From a checkpoint of a small mixture-of-experts model trained on Wikipedia.
Size: width 256, vocabulary 2911.
Experts: 256 experts in each of 4 layers, 96 SwiGLU neurons an expert, 4 picks a token, a softmax router, a shared expert of 128 neurons.
Training: a variant of SOAP for the experts, 1110M tokens.
Below are experts of layer 2 (counted from 0) of a mixture-of-experts language model. Rows are named router (the router's row for the expert) and show model dimensions 0-255. Each number is 128 + 32 x the weight over its row's rms, rounded and kept within 0 to 255. Numbers have three digits each.
After each expert's rows: a language model's description of what the expert responds to; "mostly gets" lists some tokens that are sent to it at least half of the time. This comes from a sample of Wikipedia text that the model never trained on.

# expert 29
router:147122133159164059111126147111101188100069115142125129188095159137147148126111165189123139151138180080100114124183142141159193139157122103160131090108150121132150109124165148081085133104211153141099188162152124144150127111084114157111098104112151108191147140110135116111137163127151121166117133149112193122093161114150175187168118116071182129160059159141102168069133178134172099079083161121070099143148130097096112162132180177124067080156127065114099141092149164082190107128095140124136130194113123115137121123179083216139117108083051089124190067149126089131138131096122141195167107133118142056113084101104083141104135096103141132106138089133059141135095085148172117093140123123132113146126158097106128142091098152136097140184109105109092109106164123173142071101148131
It responds to: Separators in lists, tables
mostly gets: " –", " —", " -", "—", " And", " /"

# expert 36
router:109172099138128203168083154145153152132159112126110100149175152147142056108124105087135132132135125096204138162154080132185092154118126092170101140124089126118118097184114101090127159209132107087088080136123093112067095164199048153103108098150117120097085130181136137135149106134115088116152175121118090138132116119102118160092098127105096141119133154147160153122129089115147144139118105108173179165130111124121188107115123179108112134144101189109136111107112126100054189130098100114098099159169127117049071099154139161106156163128092119112116199106177104101158118152118143160091114179164121132124141103178104164124074133151059133163133163133136139203138129105141101130047123157174094148176126141053096134062113163042146124125129199150127071172156127126063116130118122
It responds to: Mid-word fragments
mostly gets: "tar", "br", "ival", "ber", "burg", "ruct"

# expert 47
router:158114142079121110100095161137179126080109131103069035084124124177142107128127088084178152162118148137171131109073158180127058195090142124095166093107118155079153162116157098144084066113098108138092081118095161161074147144120157165180129130099113112163166155163090098134110165059181173134120136181148149124180085077143068103126068126134155115084124205092172101157128098183069194145150185187162133128172106104120171142105107145158119143148109149124121105090085141140097156108135085092129103076130159142154159117189135123154105148124150093160096086137102065170119120167106158185091164078133127132114148155133145151145093109088148145159147118158123163152139140135126172141123088103114096170115135116146097083080109095152159131105087077119167153193150121149144136139094078
It responds to: Name-internal syllables
mostly gets: "irc", "imal", "ross", "oup"

# expert 37
router:091095192146105145154047149154129132067106111122109074127145127113126065136060184119111078132125155102128164162168125142134078083082133134095101146131140151119135134183131131145042173127169141113124169164137111104147139076093094151116120126131101119131155192173115122111104080108095074102089143074143122183158107096114142131128135114169171132146168129135121171127099155231107099134091073194092117154151121116168132167105099118177146112119124148115069128113136152127169176127131098121154114175167128151111117086096126153157097181107172100056101169098126118106109125110085102134110083157169115149120157115146090082140156089159137174141162142207158149138132082123174047160096143098151076118091148058158110057114103142142132175141094148181119135102086155123121077201142157
It responds to: Pieces after In/in
mostly gets: "formation", " Ind", " order"

# expert 9
router:116114126166212146099116129091065176081152142161168125115097150096104081164119185148149091104118115124119157091138158139094121123114134158142176156116133125136184178100178159126077147129200145180072141062117127116172119147132095149078086104158128165137116064132118142130147108121114129169163153070135083100158129097131131169092165164142158144134113121160111118120122163105136076165122121144079083118144157134174085106143158101086154117174122128101136073117100167124161189113162132143097126165109123201157129141093032146182077104118132084166137068162118140191134167077153090125089178113114112146111140129130090126130115159174116120157130094161161127122123158113123087144089158111075158069117144179182113133165099104060124163078214055146143095170118087178141110134187123
It responds to: Words after "at"
mostly gets: " very", " great", " Tur", " ins", " real", " art"

# expert 57
router:093119085110167084064155115133158091113113119160162139154154118177134111151144139133082149095118099116126118117191065090079109143167104161171139134163154122133028116100088166155060092174137108166098112149149112141080128104153152112125120130185072113184107143149091114154152103082129179163128167179104138140105155126128073111138120090094141132136128186149100107130133177161102065172100111130047085145183189133124085141139190172160106114063133071171135145140146120170150122126080124163174161075185102155152080144190138091129118155131163131132143128164103144111163124092124115167136170107154146166143140118110183155127128153169117120126083168147106090038122146123140149133152087099159182110127117144129117085117128078136140082108109173186138134119138126110246083100105143
It responds to: Digits in numbers
mostly gets: " there", " There", "%", " million"

# expert 60
router:100118117192117106142102137066079154182116124147131119191127124160164136085121152147146116153136070168111156155051122081091150127095116135202147092111123166141137165080166100116085117115193087122134185162146112099213148105120180152088091116139128111154169162104101139109126152123163143115138112114157168124103182096147114168157163120135157152109112126149074133052146078216089186173108112145148047105117147164065115154124153177130102117181099077103110128136127123160160127156136143108112143169116128117111078121131135181153157112153075121125124112108116154153169172093156124142113128120142152048148100077140169157074080134115145107129141119167099172109146098152101065127139159108105127105086122081083126104085127067128066074071078085150112105110111054107156064147138120
It responds to: Latinate word beginnings
mostly gets: " att", " co", " acc", " Co", " Cor", " ad"

# expert 30
router:116140172092085077170142051088076122139124154133121142126103157095138095151112153089096120099106166160149115136114062114164106125116117120090106084175142119056098124100142170148151077169124133128078169147132091100102098099151129130079116158104108098137152150113068095146149104155111156137073114118116099111107174086129116107097187132103164129143115133145080120162147145131103118161143172074060049102192114147128085147207122179169148122086125133133162122120118133154118102173043142087192115046177200127144096180124151168103133189137134182139107081097116117148102117083153100138154174137092115136161109194102183119146169122170139101096143118126098137087143141139127116124074129139129141165091140115055167161085121139132118087126085126134120187156176102107202097166097070
It responds to: Subject pronouns
mostly gets: " who", " He", " he", " it", " It", " she"

# expert 27
router:113095116090112151096125161178151157149104138186166220118096171181201120104127080169166137051138159156139215157142135102161072169083123113101108135169158158160096128116149071061088129110106223164155162165152103122121176143132068126139135095156145126174165117116150117091128113109117104068157181175140194098134101162140145142182167186133189171093171125125155111092130085128111141071115069109117107144104140146128085172088088074161117091134110164102117119145123153109158058156148133155124175084131095140118193108096109104100099108144183139125144108149167150100121158088143105150085068122141141134092109105131103126119091085139152138127129141091143146131174161138086135115126149167118077158191122136153152138172108152151139157135077147087131171163114109100093115194122126
It responds to: Mid-word ph/ct pieces
mostly gets: "ph", "ct", " Phil", " ext", " exp", " ph"

# expert 11
router:077089153135083106142104140110120183174114095121146164212081166150132135132141169151096124170153137155113124123132142106133181132090129164171161140144159107108156148107152126125104190089187152138087133175179110117208147145128142154095103096145133090150150118133098158117148131096165104149143137111107191115103188106179179198099087103136143174114070135148089165064151142155122124136111096116086036151128113107079074136101096178118108118126103075078083114093148141132126159085145133103094167195139106087137101096151125146122129078094140103108152147106089167172144166104154090153101162162093183116136090058051124133071076122077165091141151115175060173156146123167162137132117163101085157122095157133144104100147088096173072114120086089130117119125165072082146098152119118
It responds to: Numbers in tables
mostly gets: " prov", " No", "″W", " techn", " attem", "  "

# expert 14
router:119101102146104113086097111085111102142171104217156084107083110132152160092069079111184140167140124113098186140124072124116156137118143105114126155087123191159104194153138116134087138122099219120146172084148094139129191141110123143110119159187157090116180103121110108097074144065163084071171102139160104081108182130141172100078090154172132141178145129067143108089158085105090162111139143090102078116160097180120100107092165102148117114152095146151078100122116113106163108128144072100125137086143130119086128148148112142094134100128059112060142104202154136168192146141156107102098129152133161129136140110141183115091073104142142142112138074072143140071166029152125139127155137179135174088079119086127113117095142144153100105138131113147128139145131072162184100165136126
It responds to: Word-initial sp/sc/sh
mostly gets: " sp", " Sp", " Sh", " sh", " Sc", " sc"

# expert 48
router:167147117127128123154099127071167120154114111097153171167081184125116129122144156137112113134128125124123111155154180205162166127108130137116150156161151094156137168125131094089137113105197162106122136150161128115184139115105077149160120136161120104197200137120112157119131124063145143147139157112152190099111110188130140191165126126109168149130071205108076101102132154219123150178117138101077105094156106162136108143098091166160076157174131112121151160175153158122153111138119138132126129121100120169076115089168124153200142097172064081183137154136089161166109121097156104167093156160183144096085101089110136171095140104132149162091141116179098110153120046104170136123128139085157090151097145092085093123116085138081159057087083127100128125170157038149106084137201130
It responds to: Romance particles, name starts
mostly gets: " Re", " de", " Le", " le", " De", " en"

# expert 59
router:147117140103110182143144081175132115133135119121056118084145113156070134154115141138172110103104162092105118101175055139108162113126140097134106148151072146155147104138132099131135114204113091117146095122128122198130123168144078084082135162112108162070108153154130086116156179063127119153135099144147091151121048182120119103044106125149104135162103156142190145166112082121120132080136134131129166153159177116162135166105160192145145135101134112176154176144131056165153111102138120201114102152118122161126180161094164127133133177144127187170080114130135126096095137144142102105135120132130135124106225145088148154090171129083051112066139155140111146081083142117041140163141131072129167134141069162154204161144151145139154080145168098114106092073166195140141129118118100
It responds to: Plural noun endings
mostly gets: "ents", "ities", "ures", "ies", "ches", "ians"

# expert 25
router:088122166110128137094108143139129142096108116179131133141180070139093115155145162155106208118128144105160073143108143118130159132155145170081155132119108079160096084115129138162170126076141178146167099099138097112083123117075121089153064103103113123114155125059110130164175148111091129193169129155114108101127147106128134106124118162172143143104104109120137065104128118104138118105159123066147127151152093116119161174132190131084086120087114136131053130171130169112099096065150158088130090120131123121147126082072146186100168089113145079176074175081175040157110177091077108167213144138154163137070207175065136128166111086139165131125142164125187123159137090116170109124107097164163094071151175125170108116152174145174123138127160164102102155095134074142144167089144119
It responds to: Syllables after K/h
mostly gets: " Tur", "ur", " Bur", " King", " Sur", "dom"

# expert 28
router:230114101120089182170138152094076171078100116126131115125167142192207123113123146117192088135132070088179146126105096113145095135142152084088119150082115149160098134111120144193058169104106110152109063144103102066128192142177159093150086157099125096136073111144117126134155154100151130090139145142127042126135100107091139085130163171115131104103144193119160111177123128135161114134127094168130138175145178084124158112123090106155067141131150132134171097112110137098104211122110134124096116142147158111141185152144140072092090111100128143148090169144195134112132174166088094107101135115166142119078117111154084107096100139194168139159103202134096054139147166115064138128140132102183131124110114182111134102090095142156087081095159147143169090129152157129087083134121143
It responds to: Mid-word consonant chunks
mostly gets: "duct", "gress", "gram"

# expert 41
router:200141132194119134141190089148161093100124122146075122140113139169154079107151091151169132164137138094101099154170174212090183124097108109171088103095155111174167074103112120168137118207092126080173162142136191179101104181112180112146134096155215140151108178133169136119085174171133153105129146060145113151096119139131126167152159166150180123149112123166087061140137171123132118128143167087159165139143148123143159082139131128134144128124128120143127094175104132073125089064082168079213124094211157103123090097170091107172164103136117084161094110151111148127126106119093156080118080098103148154171102119195084117220116100109122144109068118151102151165084127132116126134136121160093094157139121125113123164110121109146131153153065110161094104121112134113114124103155114
It responds to: Colons after labels
mostly gets: ":", "):", "',"

# expert 6
router:126123093200091082072087099162168133120151125071164158115114078146137171113142162112109093130137117168118203174085174122138094155069080135094157064096138110160164139171144142164137139191131078159090180068133085176136080088108084141170151170084124114133092127078148155104163089107073103107172097118158177112056185084129144116127109135097100103124115114141048167116157061116107100106113122163122093066099179130084095100113100109125113116092123056162166122105094127150144076158091122179113156116183165129165119158163099167159111128097129135173182112107105144172079133085143107143121138143143150126081117117095129118090127068149139120141135131183090128188103135145160166150114117181140086165102172121141092091090122110124106090086132129091094063103119096166167129133122118
It responds to: Country names, abbreviations
mostly gets: " US", " USA", "US", " British", " MF", "SP"

# expert 49
router:101109138178123049100070114127115181182131125120121097211106198126181130102116154100127131139129144162115149126174134116135193121110106136149129138124136163092162160125150126112102162171131163120155165137138112151161140118096120130139041115190124095159114173084121142142110117108172126126135129123142166154126182118143163148136098088094163155110083179119096137061158162193150162175113081138096055135110074160132080092114087170136072096175105106073072096106196168185156152057159139118113184128157148107087124157141085160112129105158167113098120071105141142190165140085108120144134187105079156099123110107076132193071103117101132098143144065122079149141157082128144144136056120124137124094071116142134101111119120113128060097141095104090132109153142069102152087123169110
It responds to: Word-initial Latinate stems
mostly gets: " v", " sub", " ac", " Gen", " mod", " gen"

# expert 42
router:119110172139130126138117139174127114139166129090172171126122149135088182127141150101180109176138067131191168075168073140141118123162132161115163098139113093143166148124160103113099156225081141178121098177149169153141181152109082153172120057138128148106125101132101151116151115078147154138151135154133142177174153089138112160141138140119124033086149089193156097172097101113127128100148086106121079163142151182098155132100113128105143112139129160127131180101106141104115160135117125081108117120143163150150098104108152168077138112081152095157107156150150170103140144170130122148177137163145139156130147115137084168108068187048153082088115136174147136069116110136179153133105109192214197163120136119186132091135088127159083099115149177135155175146183134072190172171119070
It responds to: Pieces after M
mostly gets: "ajor", "iddle", "unicip", "emor", "ilitary", "t"

# expert 56
router:158112170106136111167156117153145140136104156106140161148151173129094072099146078119124137085132159080169109106100126117131143176173140102084127065116088130121065109145144159170160120090072153100159086131116128087165098087143104115082099148116110138110136100128117148125121153183116137111125075131118128175120114095119200108187086136105057153103092126050161102100143150130104174121137078156137178165178144066176066132103183110098100136102124177143137094122092109159140118130169100148141119195192129105174163101177155083097100124120150136089119165092224103132107120171146127089178142107166097189126127116176154079103162156186150127140138149110119086184131124090131096116171134148175163179056157106100126142105127152067063146142065125097181079152117138191106113113097134
It responds to: ll/ell name pieces
mostly gets: "ll", " Mill", "ell", " Will", " Hill", " Angel"

# expert 51
router:103130122099177079105141134127158148194095113129132168160140135117111148093130086167061118101143085127170124113095149066194107131097096136091153079165090132152157104097113109075056151111108195158116197110118099102159113105117145121176084118140103086125161104107157117098077092188195090156127141131094151146163132084076158171164121124119131177134132101104068085092125082128117114186142120152099127078139087137118102128126071214128176111176107082081165104103109175071067175136158108081086122147110078125162139157139118143087164107110131066151183148151103156156176161125097110146072125154148136139137096119103124138118120112092124106125135201176100141130166047169126175160136151106196090157096129128163106107148112128092126146051134174125117084176087117151127123119130114
It responds to: Month names
mostly gets: " Mar", " August", " May", " June", " March", " December"

# expert 24
router:078087156135080107142109140108119182175113087123146162207082166151133136134141169153096126170159137155115126126129141109134184128089130165168157139144158110110152149104153122128102190088188156138087132173180109117207148147125145152097099096143130092149147117131097163122147131098165104149145138111106191117104188106177180196101086105135140169116069130150091164065150144157125124133109093116087036153132112107079073140100095177119110117128096075077083116094144141132126153085144136102091165194135105088134102094151124146122130073096142103103150147111089169170146167101155088148102166160093182117138090053053125130071078121077161091140151114176060174156146123169164137133118165101086156122095159135146105097147088096177072118121087091130116120125161070084146098150120120
It responds to: Digits and word starts
mostly gets: " stud", " adv", " Ar", " High", " hig", " N"

# expert 31
router:160164151178178107120168159161082112063148173134103122160127093116123132108136157149126151137110050106123145116098155163135120117124141136142116113147116183102090101188118053066100150121188095070138172095107182133186132164093096147118158192153217195093126132117188129147057130146097172102080147090141150136142130196124110125121095108093155118158149122122109123136099136194145128133152178153116156135137160127122101096126149141107114120093156117118135116168205153092081121141151200085128164177096103158071111140100141083130176128156141117096154133094091095103102084098137125117216103131114101128162109109108119203209104128100126116059136125108122058069073143118092118138137120096119137135079124171151213137096155147145126148178144162139141076140081118150124133132151155
It responds to: Post-noun prepositions
mostly gets: " in", " into", " within", " of", " from", " on"

# expert 40
router:137127150085166178136127116102104102081163137095150162107172185107108084121102058115207183091130126103161092126126113055094121151118150115110052173165101106082169094125128085134186152173140100132118088066106106152099167137161106104126055114099107157108099102167104146162082138107113136112134132123133115163186093175116088040048121115151114121127131179118176174128144063111175145161149091155158186142123094149108156152093167153178119114156119168120169156121145113176122148150086144157158088127140132116154141145105115075096071128153113120142121111045153181126102141178134089127094127055179121148109116132152144146127175136168080086076104148127100145177119185115142147159083127185157141109175121189117112105174129102138146170145097190088117140116149145116098153149085106
It responds to: Suffix -er and -on
mostly gets: "ator", "ger", "ter", "ler", "ers", "ster"

# expert 16
router:097163136210112109108121087109126141128094092189192082127115100095192115161094133142119151097122172117067099165081166105134197125179094173149171108101139108055155159131174114132055164118183157147130124133122114077154091187111147094140147125118118086092150100193110136102168117168149078122048110178140133111108170096155134093110112185164161147159159115127119099129145138198136123099143140088146100151126155143125123176101098144109089130162114184087071129137156123104113133131142072121148116122182131090105159111101180115103141096154084079088044166127108148162129097105161141105124121156084137168152175096190122073142129169160100107113105099147121135117143075154117115119128128146148195075147154150101085127088106125145052090105128102083115099098182185111152070146092098
It responds to: Sh- and short onsets
mostly gets: " h", " Sh", " sh", "sh", " ro", " wh"

# expert 13
router:166106164176106161132122176116109105167136168140120141066127134141085150154089052105154188153130114205114198114162102160101183110102141085148091099194130161096092086148152141102131083102086075116173097129140113159152126112137121106092150106126099158099115078156147136149129146185141059111203146099121108166118073123112161155129124089156077149146185091086157176122112140107197068095100136082124082136102184090140082144115108107100140129123184149131131115092151091123135168162142184100108128159162117166141091108117150162100146143136149211128126085150082135164152103101157189140101140121109137119164189133106082174129163124102145147100127188128173093072088156134113129128087163102111166090101128094153198147169117092062158145094171133164168092152179147116098120086125107
It responds to: Mid-word stems after f
mostly gets: "ict", "ront", " fact", "riend", "ecut", "epar"

# expert 19
router:152121142139110136154167098101128081124071121078165156066152103142083144172102143109074101106130079122121146152153111110089152155193153094047139113178135090141094086175099141170160126084185075090081069075093094149084161109113184094085151134137159095089151099173148090127104085134132133163093134121122097129111129170124085093097109115132095130134087105135123159111128136113201117149149152152105146131139123115174155125199154116112107141142133151170158125146174048119119106148179168190142096132101108176161136133101165089127038097112115155093095138081100182142145156111143111111119133114097134092096201138126090097133168158160130197108157205074153106121165116118130105165155060105158125095117166150097201202118152144150189112118139165118085098121130171121093114115117163
It responds to: Word-final le/ry endings
mostly gets: "ple", "ry", "le", "yle", "les", "by"

# expert 55
router:109095141166108089184120141143110081134087109090156155094136156112127064111162080163142113205142168087096107029121182082161118162054117164083113106136161129152103117125146152167035137122134153158144112091145120134121135069138083146194138136123101108105173138120107134139139113137136132112144160145121179069104114138143083054156161073102151160075136171057132178136151063090149134159134173140169102159156071106144151169159078151150134071149110163120097113145107136101079171108138115158131165094152109138077113104163168128167155109093109102135164160142141143146162177131111143132085135121151144091097143119138071068105069095161160187165122122151140147160150169150163121126144131102073151118102170141144096117095136188134073147175115085198113192183141095102145161131126108
It responds to: Accented letters
mostly gets: "é", "í", "á", "ó", "ö", "ä"

# expert 43
router:152107171182158089057124133140129131168116148143123039098156152160211134149123080138179141078136160107162073148101148139109105114129129154083141153119112091130102186113115153134095186110093180105118147124150128160108136081142114124185169157183138094129175163131144133168111094076115107182151133103107151141139071150138131097192148137118179095142133103154176091107131054141075162076149074146139155157168079141071098148127083155117074175131142175116131094124134128120148188132080100168128076105179180104156153106156123138139071149101146100165086159097150180154152104146091132134142129073157139186146129136152154098128153106181157178127140117166089106129162141108120061163120135126181116140166117047157123068088153079156121096147143181128167140160074162167132124120085087
It responds to: Name pieces after D
mostly gets: " Dav", "v", " Dev", "ev", "erm", "iel"

# expert 54
router:094148115133154089160134122101201148166103132141064108125147190186149065161069125157134138140133083109100142174111182127156170136118127129149141082123153093069167079131149111115133183126114085180147143152165094123116141065078142149106108130167091102123138187125120160096138129153130058149122144094087172088099158080134106193182131113146168123106115172143095146120138125092119141183139122074152106190170182119111084152156157116115133111170133101117116114096144136105158160059185165137145096187137124112160146072096121109110141124167155086133143133121104099102137106058154136120174115167150104141054111112102156115164133030124140104141137100125084116100155089162166164134148115085139144159170136126168224118108126165144163151088150054083147175082064096135139118122109063
It responds to: Place and title nouns
mostly gets: " University", "ince", " District", " since", " district", " until"

# expert 63
router:165119094133127135170120120133116071148104109120185112114091062167102167178133101175170109164133097134140205112123082053070136156100149141153079053107131117139103122085194136161099092127117129163139208141081117109117173143147117132128106181079159142110119177091126105094139109125105167187148147145070103090131084082151144144149119141184150096068093099121162098103159166089149192060140112107139097094124175124072132126145115077100073094105130153124164150112129121102096117146156118168101097114081141115146079142104170168128120148128160177060097098146152102174121143103075083102119178107146147118105109126132080187102156123113159080130157178150150126130129143129135168157157048152126108101094093142128074145131085050156041127129162100166154134150161119120089161120132163
It responds to: Piece after T/W
mostly gets: " serv", "echn", "ext", "See", " allow", "aken"

# expert 20
router:079091154133082111145108139111123183178116089121145164208081163150134137136141170153097127172149139155114125127132143109134183130090133163169159138143158108108155150106153124126104191088185154138084132173181110119207147147128142157099100095145131091152149118133097159117147131098165104152144138111106192114104187104177178196100086105134140170113068132150089165065151143156125126133111094117087036150129112103081072137099096177120111117127101076078082117091146144131126157087147135101091165194138104087135100097151125144123130077096141100103149148108088168171147169102154088147103165162094182118138090055051125133071074121075167093140148114176061177155145125168161137132119164100086157124093158134146107097149083096175073117120086090130114120126163070086149097150119121
It responds to: Capitalized name starts
mostly gets: " Che", " I", " El", " Phil", " December", " Lou"

# expert 7
router:077088153133080107143107142110121183175113088121147163212081167150134135132139173153096124170150140154113124125130142108135187129087128163169160137142160109109151149106152124123102187091186153137086135174181110116206148144126140151095103097146133090150150120135099159120145132098165104150143136108107193116104187103180181199101088102135143169113069133150091165064152142153123125136112094117087036151127111108082072138099095176120111117129103076075082118094146139134127157087144131104090166194134105089137102096152123145124129075096143104103150148108092168173146167105154088148103165161093182118137091057052123133071075124076164088141147115177059173153144121167160138133118161099084158123093157135143102097150089095178073115120087090132114121124164072084149100153119118
It responds to: Numeric/directional fragments
mostly gets: " east", " par", " south", " High", " north", " Par"

# expert 10
router:150185112177180104112125149168110086057126177121045114155114091133188143074145130135128102158119067096110111103118123163131179127112133158129109129128101118078108139150080056105126140138177097127149168091108192172165144180102092141150139164110195203075131155111191152134052174176105148096143148097128149123100116194128079165085127160077191095183143164104109105101103132229161115165139183146120149127146140090137081106110157146131079163080132094119169095138168135084112065114128163080126162134095121129099115100139129102158182107139160117132123151170107110127097072130121122088219134125156104160114093127122128157169110101138127117082123123120137055075069126122094113113165163092107112147093133163125141115097187133141135139165146124172107090110129125122116172133095133
It responds to: Prepositions after nouns
mostly gets: " at", " from", " between", " of", " near", " in"

# expert 21
router:145164097178168115111120152161095158066201133111132143174122122072122089116131136161147119152120083119138106045122148098095133122141100138103148171107116158127100156168149079075086149154183086145101189111129132175152167171114109139067071188116167129127071102094132132132077139124104162091103097090109188132123155217132108151095121138100173111180093091103088089125103134187091157145149182171082174115147153157100067133120119157118138160072122061098163125151171162111128098121140159080116170136171101133111094112161132074142184109113096100110150159127124085141096067120155134084199131134062112101141101098092065156126097119130133111087129107122117077102123138149103096141164128077119142134063144177100144162095163132119112143130121203167114086105133105204122142116182153
It responds to: Locative prepositions
mostly gets: " in", " at", " on", " In", " during", "In"

# expert 22
router:102137113060129153065150078148084139087127135132129093075130175068098137147108105124141107037116163063132076131080081138090129170154158072135118127089093113143125093137074083177176145144128101133103093058118190152208138089059201135177124155106151128113120138136106107122064153100133193136085132158090157133115120228116044109088118172115106142115126124092162125123128115125158129158147105156070164161078060164147158162091133157126099105164123138136151128183136088165164141091105140145114077136093146124125183134177141145154098106102103137119127172093168153125102141129115115111138109083131114147112137122123133091135121135169127158144104125066106121168169153103160045145152158095131115147144142090107151170112146144135176101102166166136128126091122185222153108113131098
It responds to: Name-final syllables
mostly gets: "ville", "eph", "ina", "ta", "as", "ita"

# expert 44
router:104116118205125099167116139140152137175128108104108054190165140118123111162115152142087092167141090201113131121153123103148174093125143116162162107118148093160171177066146135157062140180093145117149141134165078145101138126144145143123099155128095139109067113128122154118112112080129110137163174150140153088109092124121134154123193107136123119127073146095102099159172140111102032137147169138154097138120135107115081155176091152120157105198093124145133140107111153094143143094183135116124159047156109136102150111123102167146191074094138108144151118133108154137194159101087135099125120102153153111100136153112083088140068134136135128148062170166110123169074102129067132108085101057120217072058143189091101145114106076092063125093085098120181122130104095123181079161160094
It responds to: Units and coordinate symbols
mostly gets: "°", "′", " $", " km", "°N", "^{"

# expert 23
router:122133066115186119126147087059160124145156117105117141137177198152166133096111150135101117148111159112147121136122103145196089088109108101179131099153065138131163076159171091142158125152120095097130157113141180146114136075162158148108127171165111125167140132135134102117160132153133081122131109163167190122062118101117112138090114161059152120118197184128146120162139053109160183118108140100099133035087085147097092150088142133159144086173118082144132097123123098138130134131123095154108098157123129115132126184125112187118078124118202185082160099132131127153102146109156093150157187093143121166088080096109230095173134100179087114142127155084129155110119135079104143076129098089097111118086091135135163208183144155152114083088192158105115153110111144165186092132164107
It responds to: Politics and sports institutions
mostly gets: " League", " University", " Party", " School", " school", " election"

# expert 52
router:079180114095086110145133060140131117094092132094151162080146150151140133150085093126180168082127111120153162124093064155185119180205165109072123153076122118166134130114100078153155088110151090155131111124087111171110112102077160127155150116156109121175120138137096142138123096175136175124058159131197100148144116122126057111166098092126115153122175126109114141087108067143135156111115141075124177103112135167194123135124126160121070141173108113153196114127082134090127134111090137123095085175238128130154144192124138171167111149109154172159141150142115143171143113170109094144119120155182125128111183133193125113204159144158150162146145103039138126152138075109152063131079132134110098126149146092125126103084178183112149112109138197142078098134149119175092107095130136
It responds to: Common given names
mostly gets: " John", " Green", " William", " David", " George", " James"

# expert 53
router:154168127177176110111173167167100131084138169090097111133113074115114183109159159121117161167127099117098136138097137202154135107099130129173113137160145196067143132178087067144143143116166118092191147088140181145180126174118086137177168136143193163138157135127217148123061116144090169109100145140112142110114090191146120160104101124129158115160222123162091134118125151205213139177145164142152116137159152104103135126099174124110082111097132159089159090159219110092065126178097111085129161160085110169084119159114118072127168103134175148097136163148095139105101092141115099132156161146165117171151101113190166132198125086099136136078140124111103129148071133125150142062151125136087150152116142158147099170101117112167162148143096146126130127112162149132100159128102154
It responds to: Prepositions of, for
mostly gets: " for", " of", " among"